{"hidden_size": 128, "normalize_top_k": false, "balance_bias": true, "init_std_router": 0.0226, "lr_router": 0.000889, "norm_eps": 1e-06, "tie_word_embeddings": false, "optimizer": "adamw", "beta1": 0.9, "max_seq_len": 512, "train_tokens": 639100000, "max_steps": 4876}
Below are experts of layer 5 (counted from 0) of a mixture-of-experts language model. Rows are named router (the router's row for the expert), down (a neuron's output weights, with its number) and show model dimensions 0-127. Each number is 500 + 40 x the weight over its row's rms, rounded and kept within 0 to 999. Numbers have three digits each.
After each expert's rows: a language model's description of what the expert responds to. This comes from a sample of Wikipedia text that the model never trained on.

# expert 29
router:413483535561534565540551541409563485521561469472533495424553493542458521534472480401534478534525466494501507542522525566504509458551502531497463512498562513550490423524507481508558505541434534502447438462507527520502474564477466458522513572454515503525534505503560477532438455540436501438485485436505541457459496541554591488483543484504459569509566492541479488443461499527513534500517
down0:407501479426453463543494531485491510569509490436467510435495442528493515500478492478499558463476444508475507502525503453579542529436559557521514563446513545513490534511489519488503433409481471435488464469550457542515465490556508527499517538479431512535540517559505488484507410466497522461420502460487491502489471418466443565515447500499522510494492466482386543529463568467443433534471
down1:501460516511458457548521578479521445517448507524541486456513594488502489510472527528514525434554437452463409462510506537527485484521525532476525561511513517554510481472547505415465529511561447509480504493566519559457543476469521600484480447487453529490550478497504580520495500534415482465499539445568527500531498494593517475451460475484575522488485460500492503487526540596436560546441
down2:567520471502462530485559518492437464418543534513440523499514526410515498406505493457492436447476519388511490488483484543463476550481510437489495449473543548539515537461481493520547563519543516523557562533527476458499442504419489492554496490475472486526465518553552510546503529544437478466469514526649499477518471500455462517550500528459535510464498540466519554495503463485496442509420
down3:516544485432465461446452460496473534484512465547517500516492537468480558492530482455501524410510499541488439431531594546438525491525504458502420516567514539424496501468500505526483522436504434488521503482539519441469390541505482603502502461499492505504455458493546583523433482523520533569521466546487468434484592460512478520570521506484568472447504563497479530518553496462540514506514
down4:473444426494458506484471531463522512537486462473529479410440523565540474486476516491483463545449513502440435592474531497500488528447517451412479542533428487521558525510512529401515536516538507491519453496519493569543459424509508556493492500497498494457585517549466530553489484476504469493415449500551496557512540516523473484545544498515532467515625475556501495434535409501505491507487
down5:448501427557492490497488550511493537532562503531571506487520561373473539502550491477540524519491465511511517501421516562485495470469549470466505516486485562528527574492515509504479581487433414466458465471522476510598481439405528469510534471467469489523437538438510502510497589486401469539488501499481531529501479504452410449499445489508505500520420497512488484523480543449491471530535
down6:514590469570509482480477540552504457525513519513582506489411431565566452508506520560486478409449466524469460546492534514503576438507494508461547552407415492480521452498524457528500478482513469522523488492462510534542583513505504475525521459560479518512561493484465532496432493453535466458500425504544478494531454522491538474497408501534466459557504473564495445504434490532519553489442
It responds to: Commas after introductory clauses (At age 18, The next day,), clause-opening When, and syllables inside names like Ja-k-ub, K-a-thleen.

# expert 5
router:488460562535459515495533499456575483509497518548491493458446502559499507566505544517500521520525455468556524547492486536470538495530583540518501516477525463561467459498549475518563482527500472471463411517526439564445424521516509486439525493512556445510568482527496479493490519537414528438493459437477564427478414472556541528479584495538471515438562527511443415493463467489498548449529
down0:541528528468432435446487486524452514505491527560456410548488515521520560553524571512436411501457511505504556484539491537529477496531555524525526450550496441525524507468479482478459472496453494446447464478474536474494525509511472502584451469413494484553426448585481542534515522502465582486504459568559494436530525497583469515507522507468496407537496542547511521458513513511443444468467
down1:494471540447483425413488574490479538456502457545459529527520465467474498486508533489429559454509525538533489530478498555535525462451512510523484480477470474528558579492484494466432463497465604511484489533527512504518507474540539532501449540474518495540530515501481555521456553473460566469500363398464531490525528542502526458537478547503518479493472509412539515449436433427465459539543
down2:486386505519498520423539474518450500535502527498450483470482503505517486458544523466478483529458504548443456619492495480452506484479430479502545485588462532523511439443489508488529499543481467448497468510466552507539521487514483470567518511545497468492470572489540543524503470523469540608450477502509462453522549443541451450438481535547482477643516527535496443517527525439489487550543
down3:472471470533498482573511524495447522530545486540492470497509559471495461545485462511502493474551504546508477452494451435514453565490470487501457503484491535551465429469464503515511513511582477523528521466485546511486484484451527557530497448511487578494518449496466513415518464413535455496503533453450443542537509623478485511535476532445474431456531416517487562490552543553540566554380
down4:481536515542449540521475514469557452527579499551504534383461483585516491581482506450516509470496538497434474495522524579552487455556511475497494528481510550527483431491495454525518577574573467490514523564460491514452498469540490559427552463489469436523481487476563512511504510487437532516517471525564519498567466535504480527456462567578491518507441506517581488548504482490566488519441
down5:497532571626530489426563506467518591496499465491463519471469559453463539503491493515571505554507495470468501507492565455495487596439523516553476518527451460513514524530475545505526526487449545456490499564560501512516524529491487472516571464538505432459452494539536504580509478465510515469543548495513516501504464505461479530488548585596542549440468466470459591567506484500532526545533
down6:601508463599500465518493481477562463469449563481518526565475516555529490554522590561533511522534490520489490541601542498470513506425451508427523523498491543480501494489537465561505544495488479508408568522513510586494490509501475564512556507508450528512544512487489487455438502535434492551431459551462420499486471522545554542530503530544477509434524512545527436530497484512490551555493
It responds to: Word right after "the" in historical and political prose: two (countries), Battle, Supreme (Court), King, Royal, regnal numerals.

# expert 1
router:416492556555527527475492508469497537625518506518534561469515482528540454517476493467506475517550470500523485558516501537423512527597559542476460555494547524557493503517498482523532431550515496501428450464498546537525470510487530475493492482497564483572512511533504518522470513554376505474580503435501450421445520439528512494523472525482503570437523459513517438512471462517480597498499
down0:453427541487544573491482537544445535544491499486509489476492527523503400427527570469504510489489494542523542542494507408551491516591514502502467493515457600446444432473540440509474561468561491493494507551461564537529438532487423519509399507544494438488552540436466455455488521543525423492486488513507494512544536484502527536505521446530534459478480505515421520517500480516558456475494
down1:484451509515477506555542447506514524393532444428484480475490548492523465570477442540480508472489531474508534523498506549544509534480426527459461447534437475455575418513488454465521469521468535447521488623465553489462468495483555530525546560494440534541512507505426486481493522480565449507525490517522496436559511531520536499493538495476470475422538464462459535503518523429588503577524
down2:468562465475528560548528523492481550531454518480471506494539469463498455596504508379510529444590498526441578554534563531492581531531519471500519479490489456548404522469480469487509510520501413477485487467566517505552530471509477486454533521471477560459471520468516466497504498516514538521532443465553515442475510533508613559550460478479537592484504480479451484514465541554496518549483
down3:504507448486475481483438480408495473532456478484480612502466562524504474448517521554492430504461491557536484479528483520498536531570462535481528482537477485484473440551487522590464525472468491494570455492501537517489522520503464520537487446547479537495484469441476609528454509534475405415465553479457466458493545485469466511526563580517522576553577466501524471581461472523474490480488
down4:482488479523523536514525554497492466474511435502527501455529493559552540463442435535487499448509496544578448503464460532571477610457505495542475475448519484519474489526468484527446551428547525441477464532440523508591453505510497544517437503549512454463551474507576461539454462432550534426537510569539442487469520529503521451517525472453459491488522424515466439553438543533525526515534
down5:528611505556475488501461545438543506441462475460480486507492459533527501482534517439556509513491525543552539529528499464500485529492490500511514486455490471475512494508553477512528513528491497561558507443486473450464530536501519462467534505394559474509511493492585465505465445422614574537432487488559452515515439547569570561445490508517510532470508478537415504513596499506462537441536
down6:488505482488484500503385505435513494528512504442510530483522521553431443453512523463469616469522534503512430541488529505478462513500466475469468495550573510421502542522521510575497502488604578500501536517522473449464445517468534480442560500414521489472481504477465403518486465508496546511496491512478484488498486446512525547528505467450498587483396514486546557528548496573511546451465
It responds to: Cells and words in athlete results tables and sports bios, such as medal, place, first, tournament, country codes like HUN and RUS.

# expert 14
router:439404457560526569445559527497550479546562501503536566492539518539486480499439492464514478496530488481506476530523507573512556498616496544454523548423579553489471476486527431576492465500450490508468445475500487570528409541500517480449527503488516484511512518494467467499436519498425489499544464478493492427534452550495544520494557525557471591473481519547470457478450516517465536507517
down0:509462534525498562470470526524487473507549502523496514506553461489514463469513440501508445442491393443536560402493529512437516486548519443511488497515529437520507484514591513485570527386524500471496447448485474527518501526552443504500506512491387531477442490477518492537490472511524522471546525488494487481533505599510556522465516574506526470458519486553545428423596516477458550467511
down1:512465496447485543592481473482496549523452467475512508482448414511478495506471456449470542454512533521562542487500458484427467490510480477506494396450489522518583536475475508478563538537496538560518522489480470431543489545496519484535470515457524472446493461553458515482477647423529513500470530524527541477569479464455449486514487496539509508483468461452444492480485478541375521523565
down2:491543458484446482465489477504476533494505527458524570418527502484544560507470581572497496451561542482539506448514487538469526484506555505507460485446519519535524542518545504526564494430424497526493536578506453520437494495481587511450508492538499558426453492553473466539533449506410482483541584479473510532505496508540539490540495491431530501518456574561420480556458561424490514545489
down3:505486483541507504505633482515474472480570497493516498467441467538562460504458505501507484505531479470527498555487467539432462524480627486525505523418511497455526491496411490580466471538570525477481552473427486524558594450443522523528442443478471493475426450554478533588562496459534525488524519517495475515509580466504515465483513523480520495475573503556465540481478461536476508523501
down4:472488522458442446497529486563464505440431496497456495487478493498508543528449481519548501483523555510388481483492485473478515531528461469498478480522499450497472556534496584503497460454488510594483471487531551464517532515551485541408400433535555530458542488553532484538547503566565488539559462508442468480523472558447566471460516533539487490462508529595517502409487540485554528501552
down5:461508425425505510516457427530489529516455458592519425468503515507464534553542546468570560499469541503480458478490474526528466468513435484480511516484494568531477551552439566450504505494509489446514457586415501461449535494425489478483564475464545590469555417540494470513490497465521509533482543458506502490475497505593488457468491496456523407561507470482567502505515489498523473494557
down6:494455496489517462533501466516565572502504473480516480539566541530514480455496565482527497441564504523523522539395451643506495516470461539468470500512481490474482473491517480485454516491567532456481504530493462452523522495468501525490485517457526573418447415522495457460449526515514536505509500489524558429547476500499531549558555439619483403489501517485515422498501497518467489536576
It responds to: Single vowels and syllables inside words (Typh-o-on, her-o), and non-Latin letters such as ș, ü, Cyrillic and Chinese characters.

# expert 23
router:439445479512500530494553553413551484566508477514528552486508513525445525562472531467522467542542470493521530541514503616481523463498523508451478523530528484500451419491604494591512522477533501518515504451512410552482468472527458492473492501504491502539513526516506476458377495552440520438539481444512481463496474522553566544519532515509452581463535508539440489458446490513541534460563
down0:505547455498547536404460479472518472498507551590526466483470499440524504533464450506511509496490523581481511569522478514522584573552564447399582519551551460510487472441523515420449436448547495444473498508508530503460505498564487497456391572505466531506487515480461515499486500457495506530540435494467480487451497515572500517510467533513582541535498492436482477529476453488459479530520
down1:531531539476440479534551544526504540514517482527519460462529514530434522450488407436478501542550485565523520502541512450527529409416533435555569442475543499491504554503512531489467552534460512491442479494503498468564459477566537497518452503518463468484433494527472606589441531469567522523504426444523490518467499466442453493496482512469576507510461468472488502549505529518458523585505
down2:569507436510481468472471578448477536585566442426610554521498512485504497508526528419459509503481469535505490472488527495475442527489465495576493498516549466574482430516471451541496523483520520513492493493485443489455467532528520446483478461518489473589524404505547505438567489538415467556468538502517441516467508456518511446502548469570425516449445474554472516517469527499510530493459
down3:457533442513508479451575481530555501461469502469467478490510469565419563501462538572507481479512477505506548497406471537564506457526472544530583521508490494432486513454571495478523450554467480506555577531494481519500576561461537511446545480543438480451430524516462498533479491446496473490488433536483496430447410479515520483561435574478483496537472542473505571497455505479554526505499
down4:499521497508460481545445505437520489530532538514482500498511436521437488421442524535461482601471435543569426447445454536538426440483484407520511487519451549521501495503489569479516496477519472544510545541437552441447493477584458499537481480478481435508472526531497511464520458468594496469506521480552455491440555466428513513474518453487470477416547540529553522480504536500521528454477
down5:492452501544560461502529529438469516493489507496472517508470516510446534413532485538501515490430540551445484567487466497481561522474449512556528577477498480493526449518554493451472505413460568545547588507490438467472542474383462564553513468481497559510401544559526497482537552504562467502452563526471527506453445448524517489520501503459491493526452499539566497479500434513545541475491
down6:466552531531417507481511482550466474494508460470551539508445443459578467472553563489432493471505477553554505505563466450611554463565465437488533490520526490545479488504524492546458548454514447537530497521518512491551514466494509550550514533503464464475449548528478533464459469448449527557472480485497502542476490418467409431538454461491489552443555510489482448566511484556503444542547
It responds to: A lone space token, usually after a subject or comma in plot summaries and prose, before the next word.

# expert 22
router:467492507484509523461493554409549490588493470514523530493480453492537528557515473475520506506534521459527524553544479562451486546567554491464492567506538475525498473481536495537479482562539485456463416449536531536504510461502504447485480536515532458523534524486547487487467504573372519453537476431508507376506495521567550501525464515495500598516564532514478442445468471470521592496522
down0:453478460495481516480502463494454547525466450534473503451533407465473522519563482540512478442529507569525468524597466573423502517510516503532452505518494470415525505486544529501477498523536547453510495403473533471524501582530453468496505556453536536500495528510481549515467496415457466522421479479492456482502416521470429501526536518506478595588482524528612472522502481493443499483533
down1:462526502424495507505515525517486461472534498501503502490472529486465502522529486484520533539464465430536520520501490467556513424481419480521502572474544502451448496480585470546439477401408522498529583573455479444507538537465432477516516509535460551519471506529536522553477493445592564474554435500567445552511503457481509420457506510564500522456505497522535547494440493421441507490487
down2:436517557454524506469484516474487487473536500541404499487514520541415493496552481440528501561531470430523521469494494428502449484559467508564555542477496482577511412501477448470568514507459504486496540525491477404539506516501482509508531462482533492463515604528495528552470498445553545491516511517509441497444490467449487505558485432409572553551492531572455524495441557454479505493455
down3:558579493518532566529471460407568525517509517492468480570501467477442472462486461511552486451506536540516463568456429555456555504509485507475464475479533478475521459535511490503464509446524534500463433344509446483529558527488472528481490480585592487424516464475505469471510494514477491440494467421487432544494524565507502526509493544450574521466502531533537527551527496486491502494532
down4:552578543495448463437507519489484522558514504484470499569476534485578484534488502542523505475507486489519497558434514518558526532494482507446539515419482523479512509556434494463562526582459535497490469482514487508509646508487527488552619520557467538512509464467488471448516515541523447525436570490477514482521488472460533564448503549510551465455502506530493526518488432558446446419469
down5:537482505562511483447470577414460524445487548483406499560547493535511495607490496533496485505458483543508506505491566499526502476509497547457496496521473501513526537503513564558559543499534487397454560538535506503470526513464471496499533504527480496446479480457535523569458532467461431482458422539475467551574521521459500522508475545471410521519561534453553455604500501492560524559476
down6:540508501496511489537528524443437528446585550499455491485569520495422521486499434478499489469479482546514486499512553553493511520444529503537528460515456550494501465546426471530514484526525599517548429486534451442577498461518474512455581418544535505448505477485467449530477540473568421462460458568510461521487488503546560463573489447488530462500474523497539494526494559599510550495549
It responds to: Column headers and cells in election, medal and football tables, such as Votes, Candidate, Nation, Away, Turnout, DF, MF.

# expert 17
router:500474459516483557486559510506524491577502462485585488499531479509509524563503476433514490482556461491568497486452485593497496454525507569415506520466499519547557497469515503527513512545565504477500435493544453564495492480377459474507490530468476466532504531524453534505464493553372568468536469462511458405465491494559568508519539529520515507461526453528496503530495539523520573536581
down0:513519483508562553505477553518484538509559604552478522525540529435507570529541552426508546543460482515511547500443524541508554522476546527510431529497472492457560513468502448535456523508474587441434538510433500530480517559503534491420476441506552450492416533435477445526506487502520467509533450456415490510505466502498479507545504572460516507557498518422525484528492465478521483557417
down1:487503540536485497555503485427456493542544520550426517506505444479413592472491475529517539546519561486452458511517518477482450484560479434520571493539471528468484500487538530466468458485501512535515548537467456500589440475507522474497483455495540453484529470503539515475514492462594530419533479471501437494513497488409456558537508455440487454507547519423509438414487474486468446397506
down2:504505456462505448457445487555505472526540470504506470515477484503454471515484486524508540389505523426509492528490456546414499549554489445534535431464547568476482538533429475526476456484471487513526439529507423471467398516497504489597470537497476454493537478520471497522521475506438462505477533487488417472447528510454542576560524537495509465502572545545534552568450469485600477512517
down3:494500507513462591570542521523511535505530493447468549541519531530560442491498446505496534483501495519532523473459495461522503413551556482470466494480532479538479480468431498475543569520546539505612514456513433527551524541496585566543495457438535509440533545435518547505511497523470520546463501511507547453485535421559445531449472469500512574591555447464517434564502503512488478472512
down4:395499476447527489536526519521526515537559513449502529577515465474546506574483505523557429548488486447510453452469405485545501490467523485433504578469514441480452528519576494480483473568516529461524510505455458489445557541563582485466473520517468457471499534552479456528569476428498532491527471486465458465480488500498506497533481545558457582496548450480439483440448484531520534424512
down5:530566536466471495445478479471458498457422424465490542471494483440554492547552528427469579481458493519482497496517569484449471501525478555486564504533518481513434514468474579473492527568533497477505567495478550573445481551443457467530487541521590566491486525532538496522530500455599463557458411510466502518514461477450541549457501556448484489508486532521492471554518419524519470497508
down6:536540543472573563528540433565499548519466467437539443469476530474527495467540583454448505453513493458526474418496486491521499519485518485542459522563456544455503483494513499423491475518500495507476445502494528431550529458486514578491429494536491368497514528556507474504457434499537539541505431499541487550449477480554499463513505488520554478530447541518433508550503547434525408516463
It responds to: Main verbs and participles after was/is/has, such as known (as), released, published, announced, appointed, held.

# expert 9
router:479461539520526535450532561465558487500544494509559480497472512559521470513517522479484535491543501510556491561543518535444475465536582550476444531527522512556421473483530395585513461492505513501448462476493498523533435493501482451543492464495520484559593522522548489482505467518397506486576430431503468499513479493498527497533466545542506550488582494557512458465495437519483592437571
down0:498461516493499489472483430482521503477521545455534468487536524491507462477560542413476508446536454500436544533455538499522496471527501504490507450451491538447530493486450428471485511584561440462465466512538476557537460563517455456482580506575504481431518512502515486523542526569502425461421555397491377443533479562447483566481524462529470484473484512490475527493475549527478497550498
down1:530492570537484491485557428584469464442507553522500464502512507460461439477555453500467419510512513524500522496494466499485504598491523550424491559497510512472519525542534490511493498519474422551564484539459449453491508524549482417564515580501455535512531461518479499479494494384479512530541493526428508490435497548453416624525498478539526410462535508514505508512484515520491521518512
down2:466561556422466526570502477558427503475490482506550567492505527491452489478471494573536509495483527542441475507467438555494570559456486441460565471494469508470472552428458507492499538493517499501498459468508421479429560464428558549494476530526491483533534474578488484441496522567483538367536458476475511437488547452455490528491517498513501481542478539556535560513513463560492521500519
down3:491459525480516534519449520462483537524507401522531533507450427454540455497509481491508493515449480439413501514476530520508488504515557513542479519477457571491569564515434528474558469529459526510501401497481493453464444515460507575562515494549542593461460473405496519456479543444534577494508540462560500543545550559476494562543522496484521539418547467478510470521549491472440505515497
down4:489568550528488502480511527499480438495437455477536480521493525483480484479522527520482474498517466566489478548466553433538475469548460476459492426580500583435476525584474457481462522563616500531535473480485483402582446472518481556470521449518524515500432513550478483524485464525527437506417534487509471482505480539419515507494538473520537478503553440519422483446461534544496557444493
down5:505549535530472504447510461511474502521523510496507489517524431430489434522442487449514507472536515497536499503482432434540584520511476490495575512455483453628505507427466588501465465399465466513536495522521518510481498509525470460502541613480537459511453517423523529519491486405485509559493473492474533535478475451498509527516464501483502381485488562485506526530537493470567553429489
down6:511469492541470447490425436455473504503500539512451507468567477523466574496462440525554554471437500503607508599557559524418469473501471429495569525538568475480515474547478511474479515472546503526446448495515571464491466505549413476553545523533527517506466515518509506514458431521500411519496493484573570482434488516516515537546541503531523577514487503541537557481483495498458506503533
It responds to: Commas, digits and place words in demographic and census text, e.g. "For every 100 females, there were", County, township, commune.

# expert 21
router:470440496542531505483570515476570490545535478501559545461465473477460487615469547507507474553536477514522532519515506574471522503519546494463443516514514482528473429559580479559507484573589541484463401480552434528465467570452513456479546541522518492557560514520545451497446455549521474474533470490520502436507500491576541505525521523512459576460506465526499486434477464485475550469537
down0:548523514527471466448491549470471506462408528473523530471444541472520497534470459445524482528523450477470569560563480438511461594402421550455480472518467503526472511494493510479530456471521467522498537541542502565486533563445533491536510528515525591479535421506473425526557482554494478491535555509546484450497527419539495584501451550464495406506500513490464486514495528543475539494554
down1:480519514495492497542503539456454474504453530559519519486585443561507442457441513443466490488527555546565458598477435523516530480462529464518488510512518485490514556524417472519457451515563532519544483412541462559409488509449513470493525448536496507536518489523470535493514565531469528483489506461486531447525555510530567555411531542436484458470587533564481547467487495497483439518441
down2:544514494496490473499540524539440546517540509513463492536446576511518548534447535479464503453497517404485545471579465518499454528459536531582501472549504517540536495491475578543500476516436484485539525555509533550474525498513537520487457426477556499543484482552496546476504520474524505469590447425467495480542460436533364422438428529475507488563544542532482556513493519485498558521508
down3:478541471559535483501500457469498515525559552570524529528491489505465490466506457558494479611558505543449508461503469471400455430552477480508399458424490548468527562527592465474521494446510481522479527545494556486528478489579496526493587472497512509527542504506465517538431495481550521497512567530452473544495503507505458447524451483535510531516411424513445487526549505532525559443504
down4:528452474514466513494466528450446515542524532543513432527440443465490512520479455479523544408487491485520483535521512522467465503517583499500571487512540475505485459454479487518482563430525501527439540450539515579511502485491535353548514525475481509589451529491531450530488564555528537550513476520559478508553542538512548550492475515454436406449491459507470508552555574498501470453508
down5:467518550508506498494540501433513514460493468434541470566469572443485566527505527496439431583485514544503517445499444463454477578449467521438427518505488460521500562504479494537444528520564468498560525555521423549536566447446516500459466444542430493449411421511452491512546544496485482510482514463541508477546474514539466446563473456469462484519496495468516519502542524439546525520456
down6:486499498523512443499511450557475551441547511533462456482487444513498510487518451518532488590458596479584561545532522564503457431484510506515531493461484462479564438443507577505500471478441532467528502392567488503541445502517507475474564481472472588509507531486516505527497542557517479494470489506486485473436496476528608462520498446490469488483489584442537441569487430451493511507519
It responds to: Hyphens inside compounds, list-item dashes, en dashes in scores and opening parentheses, e.g. island-hopping, runner-up, Guinea-Bissau.

# expert 20
router:437466571478463528481523574484528505523560537453503541402537514500475526539469520478552468541538509515514526476508475516483523512604488466527435527474533505527502469502515452498471473520490494525497434434474457619562450522482506461527447496500553486535515556476522508486507518556419490429513428441489504452445428488553594530522506559534441576439541455503486486517502516522479556465517
down0:433556414514479476482453459474529503561484441478538506515515537488435478493462469478552480558493551509470459598506464503456531499507471548419430520569525529500538493489548525535577508526474485581475481505485516494472507529475532559426453626460575550534477497512533423509497500491531509523535511585520508526470441510519519562506553476625514472507484528489498501499469475507550497481510
down1:525485569500551543499502464537537502495475530468463611463486464532543554537512485513627445569505525588465479519575528475483436550422483516535507494545510406530542516569507483511549473497528475521471472497458481548476519493447479474477503486555519568506517453559478557494537459509511467520540551477559537451530575501539485486507501508530499432493449550474535565466462554499504572528486
down2:506506551536568469526516485507550447539467473498579489550556545536484531534540460569519461507486557506494504570507482492439470467498480534489452566494425452528461487534570426479502500525460522511504520492549530480533451487429530489562472513510448479465503505490423510528483493574529471444555549509523521549534568536518607529494515471470481421511482548482492430418466516439446429561482
down3:469519509423538507520519479538517465432496423510522524526562540478442507503508453563485481447516535445488444556514515441528518560548494538529463513450521536463459515490475430467484527520514469575526496502496487523519509480548549586539462510480559405502487500487558434517518513477504561524493530531522541468459499508506544542562547520514495454479576536464521450481450526436543664479477
down4:505575505452520476491523434499566478573454507500458429537503468496484565510504485526443439522473423524486507466554443417460527492505447527480484480505462467472483397454499526490490526486531461448549531534542561507535536459469544469582476449525518502426478544487469539480537431495485555536477538483440523452571547457520531450580493514471471418482548557492545454507493489434480500548493
down5:516438476542615627524472545469485477523520453544471446466439503532528499498480517513508580519449511455470466500561485443558533487520529516498507465500462425435537481505508506533482515492495523460416532537463490454485543574503510516501557488483498476477455447536482506528497454497504473510571482459523401508376410540455452496504481545410489548524516460489508512506509519466500525478532
down6:461498536470474514507479516495485464593432463521535475403526508565500486503448521468505506487521539442548509449544577522502517481470531506459448471518439581557492553542511445457549466476548475484615480425527496547468602588459459534459483540525493543510512497552486455495518507454478571492509505493497537511505440500528541530489507545573499418538540526539544498550462532460507458479518
It responds to: Ordinal endings th, nd, rd after numbers (49th, 147th), capital letters in abbreviations, and units in coordinates and measurements.

# expert 0
router:393481497534487550415513512485552536549476516547561553464511479494531519489530506523498503496560473513531492511516460557443506506633569475440506557525530503574506414469508517524528517507508511484452480487502486577530445513498499466465472475522501458538574486513482490464437514566461542473560437496526542408467419496520535505510509509499493589425557500527439531483498469485440478468532
down0:496529458500561577550529445467519475536517526465545434441492483470492485464498487573512497500558552442466495556496464591505470491477523525495523441510507514479497483484396458499489532538520364469490501435548492462561422505506550527466532522542506534546475440543490512474522504556473560486451572565481532508482477543462560493500482531564554402474558519480522489517493540464464461521470
down1:407449524430418457534441571497514514425504408539505459530478467526482443526484497477498515515499519472475466416525499521550530509499556525480550539455477567496513505516565499465477462493534510569505467530556455546497529455541542523526527512496469517574562488501494506484471476504483563485414504423491506531503467489482466461524584575491557484520511559455454518563509524519452615477488
down2:433453547506493505529478474465539506522496542445518474443528519459531522519456408443464468491491442535593507456525591606487457555494542511551503534501449508480493394466547477509540527527517532511495454489504527500509587564523473456515601520549491439496472509526569482500476548529416505443548455514486499467509497451568490487502518511460518516430518467517492502482489459485572507503576
down3:536482512502556476507507543514474518534526527561502555528483551439424491500572472608523486484484507504446463524542507533450493473552518430534477454468445469480483503537540469515595512544522515472516482473447513443546482476501502488524549508564488450509533491422537446459531523489471584467502486499461595586447517479522532484486495491441503492485404577521557496523443508574495594491523
down4:491498552443501562478520525476547465534501574528498517509522475492486537537546417538484487533433531501550470513505494397520434480454541490504561544446428461576566473506483522602515439531566515514525515475476528469473538506478462493528474521476602470521499489552516499540605468510491516485441536556579542498481545476556430459522499489498504454525528504514470489490541495581472575489462
down5:541591507405503560470580514529595476466519486492454487500509447505479455496542502588499476508525484429563503455505427479515560550470479474466487417528505447518520514424497538536498464517498587494473444561590479544517464488479461482507485506470548519539445467531556483489468464473451522496484544437570526463484506454436457528528522471456572528473473488492554562516467464470484515533516
down6:511434499479539485542535543523553529579552500463490524545506525496494440501492416520487457451470539426420558458485417463527485494486525476522524407457561443512590521488527443505473450464554535465550459531517450491433548413477452525506478525415495480506558503479469472485489432458490496519462496564449458479544481462453469570486530512528520480536516469434505531526510536453442496491500
It responds to: Word pieces inside personal names and place names, often in sports tables and lists, e.g. Mi-ami, Vi-et-nam, O-pole.

# expert 28
router:469462545558546514461523509448537467575531489497568486394520497564539498560469498493509487544572463484504552533487501545483525515620482566471486506461503516527476477480519454523504459570477466529495443496479449536500432524491481500488439502481480528533553521552508463519444452541432569467584499484547467422505477514528559509518493483500512537424556463493531428478400472480503511443530
down0:546544516509544522520561521496520441460544542540477478478502521468506524459571534626527469541499489520550431404520553500519512438542496503506477477515493445492478412576545523525488466535550477426417492478453490497530500544490481554521429423462482495578491536522456544505483536530557504481490545484493464487466548462452489491457472433521526501512453421465494493479530495534502416582481
down1:449477467481544522466511558487518503481564473514469451520567466499442450523534449477493556494536552474495442535499450539539490471470534444508498565546569469450647420488475477596524522530520579481465480514561571524456499575525516480476516538472557480516452485539463503496475528513527527526495433478448432469523440461534477510468513507472505577456534483490503496408505506543515479515539
down2:561523510516502470452525498516522558410515445438515497511433411517518464470515536469519507507483475489492478468427430551533464466579461556533540518545524505457449477501477444478535477528510458480492559470559553429509518492533494497512551565513457503434470444447504500495534491456466548543505545506604499483527465480519535486414492471454544613541551494499576467472462503488564471531533
down3:501483439534529544570458557486455397512474487507444538479520474535577530486534497477517413441496495484583440453547562519519535573530482531458473500451506508489553555529484581450557467457528470474519499448463544552495526575523516558538526479460470457548503478553497561523433488494547485427453467461499473426479521447482515501538466476491508428527471525528518441498472492504460428524493
down4:505535509449553548524469524497529551488491439507405568489553411535501534516572455469475482535555567462467533484434488539509444502543438473490503459552507503476465515511581498521518480505533496556511492460574474426575453508490463553518460517523550562497504425504487452529512479520413539517515495427490534496492460559520572488539544516502495593456530532461474477534477437510536490546555
down5:502523517480464502441389524506459546481531539524469528508547408505420473488495515484539482469499515526552486552497553559470464439512496440571546494478467546468491486472435541507502524530555573470506487543515533499604542549519478500471543467478622476488446544484534434541520407490549556547503496491470486515480416463518424479478519520494480461528482522495570495494446504528541478504552
down6:513444520520556449444486462531497484553502515579458558538518501478516523551434594487575457481543467531541492572444427494540599496568445505536547443484499522559430478511466501542510580536596468494505519522491443522493474508497501407519503545501518542537521486491553535488517487453481539531519524441474565527508509483528449466496487492472574534418495491543490489462520480568503510535455
It responds to: Commas, closing parentheses and nationality words in biography lists and openings, such as "American politician," "(1866–1868)," American, British.

# expert 27
router:425470526496481542509559553506536476578487475575541503457478464509475575559502513453516439502537450488504562513489507595467527477530508500487477493494454433515462469485525497554457503496466483553519408459552465522458474493503508460509532521537488477514560570570532547518504479582421538484501469466548474450502491511590545508547569538494432574442549523553494479462458500550455462455494
down0:487472496514540466545471505489531517476544413513501436471471475520551443464502588582452551483497510508507525549523456533490496438557481542497557450505567577522487481477486468491545545542545519416493561534480430555583537554494542525532569510528524476472473502493467555515416442494526501530419416507528548522476479469452562538461462526542452499556534551510480522492432517526516502509539
down1:531522490440479532448471449417485507443497483424502422519470492491518562510477521456508443532484456550499426421469438533514535464532532449507495482559520508488451446527526523489556496499535433500554438568463552504449433461563499529502553489504529465527538532496424490515502470444481574443565555472488525511519537526493532536479530440507476527465462506511488447496621442483492457536553
down2:564514498518452534474491461504500458538486488493473516514537575440455530527548507430499507518442474510481545482499534458503544528526513565546524491499524469492548438493563511466528501492539560476581438538490466487436496509430541422533496420402475563563483506441554464511499495548487457490509464549459456413610483462471461497500461476522454445551419508503542502452554521529490456532503
down3:487584519510505563545512485469468560420461442529466464523472463501526519533394483551471479466499480465464464466496482511478503484522471502475533519506482517501531517537501556544459486596531557536540548420527469418482478469528476565429540514475489428494427505492507520467530491413514456491468477445542501531466522493562410489463477493441519523489493467545520512515589429516481576462428
down4:532533573528550475576616509480511521493483478472495428547528443544494531491496465512492516502497457479478548458507447463495483530532578570514514474511534504500479512479539510455585500528470491536544517445524544467440510478471451528424474525494510453548560564418532523457514459409492460499519501535482478497516454414474462507522495434419507482542537563498490426492540572482580475476458
down5:502515547480515423430528396432498534446500480489483501500491466430518518482559551476444503509474437495535532539491476505501513543551445533470520531508466561472509500471531470497400409516579540466548520469455508529532431557465461496463552542445494555502464526489481515406499526483505462492475487511538546449536569475512499477526510487440448547545491526516485543465572432463495526564576
down6:443495484466412506437475558514511475500501469389520481421530540531544490511514510428486547477561504489501550502481511576497490504542501582509485488413524500441613383548480482476542558506514441476478416584476535500476483508470567510547444560530410537501504490509524554516441509490512457527513461479449533496466482504546477469516486524545498506530503502509535497578510501502465489518493
It responds to: Short noun or verb stems after the, to or a, often followed by a suffix, e.g. number, end, sub-mission, side, head.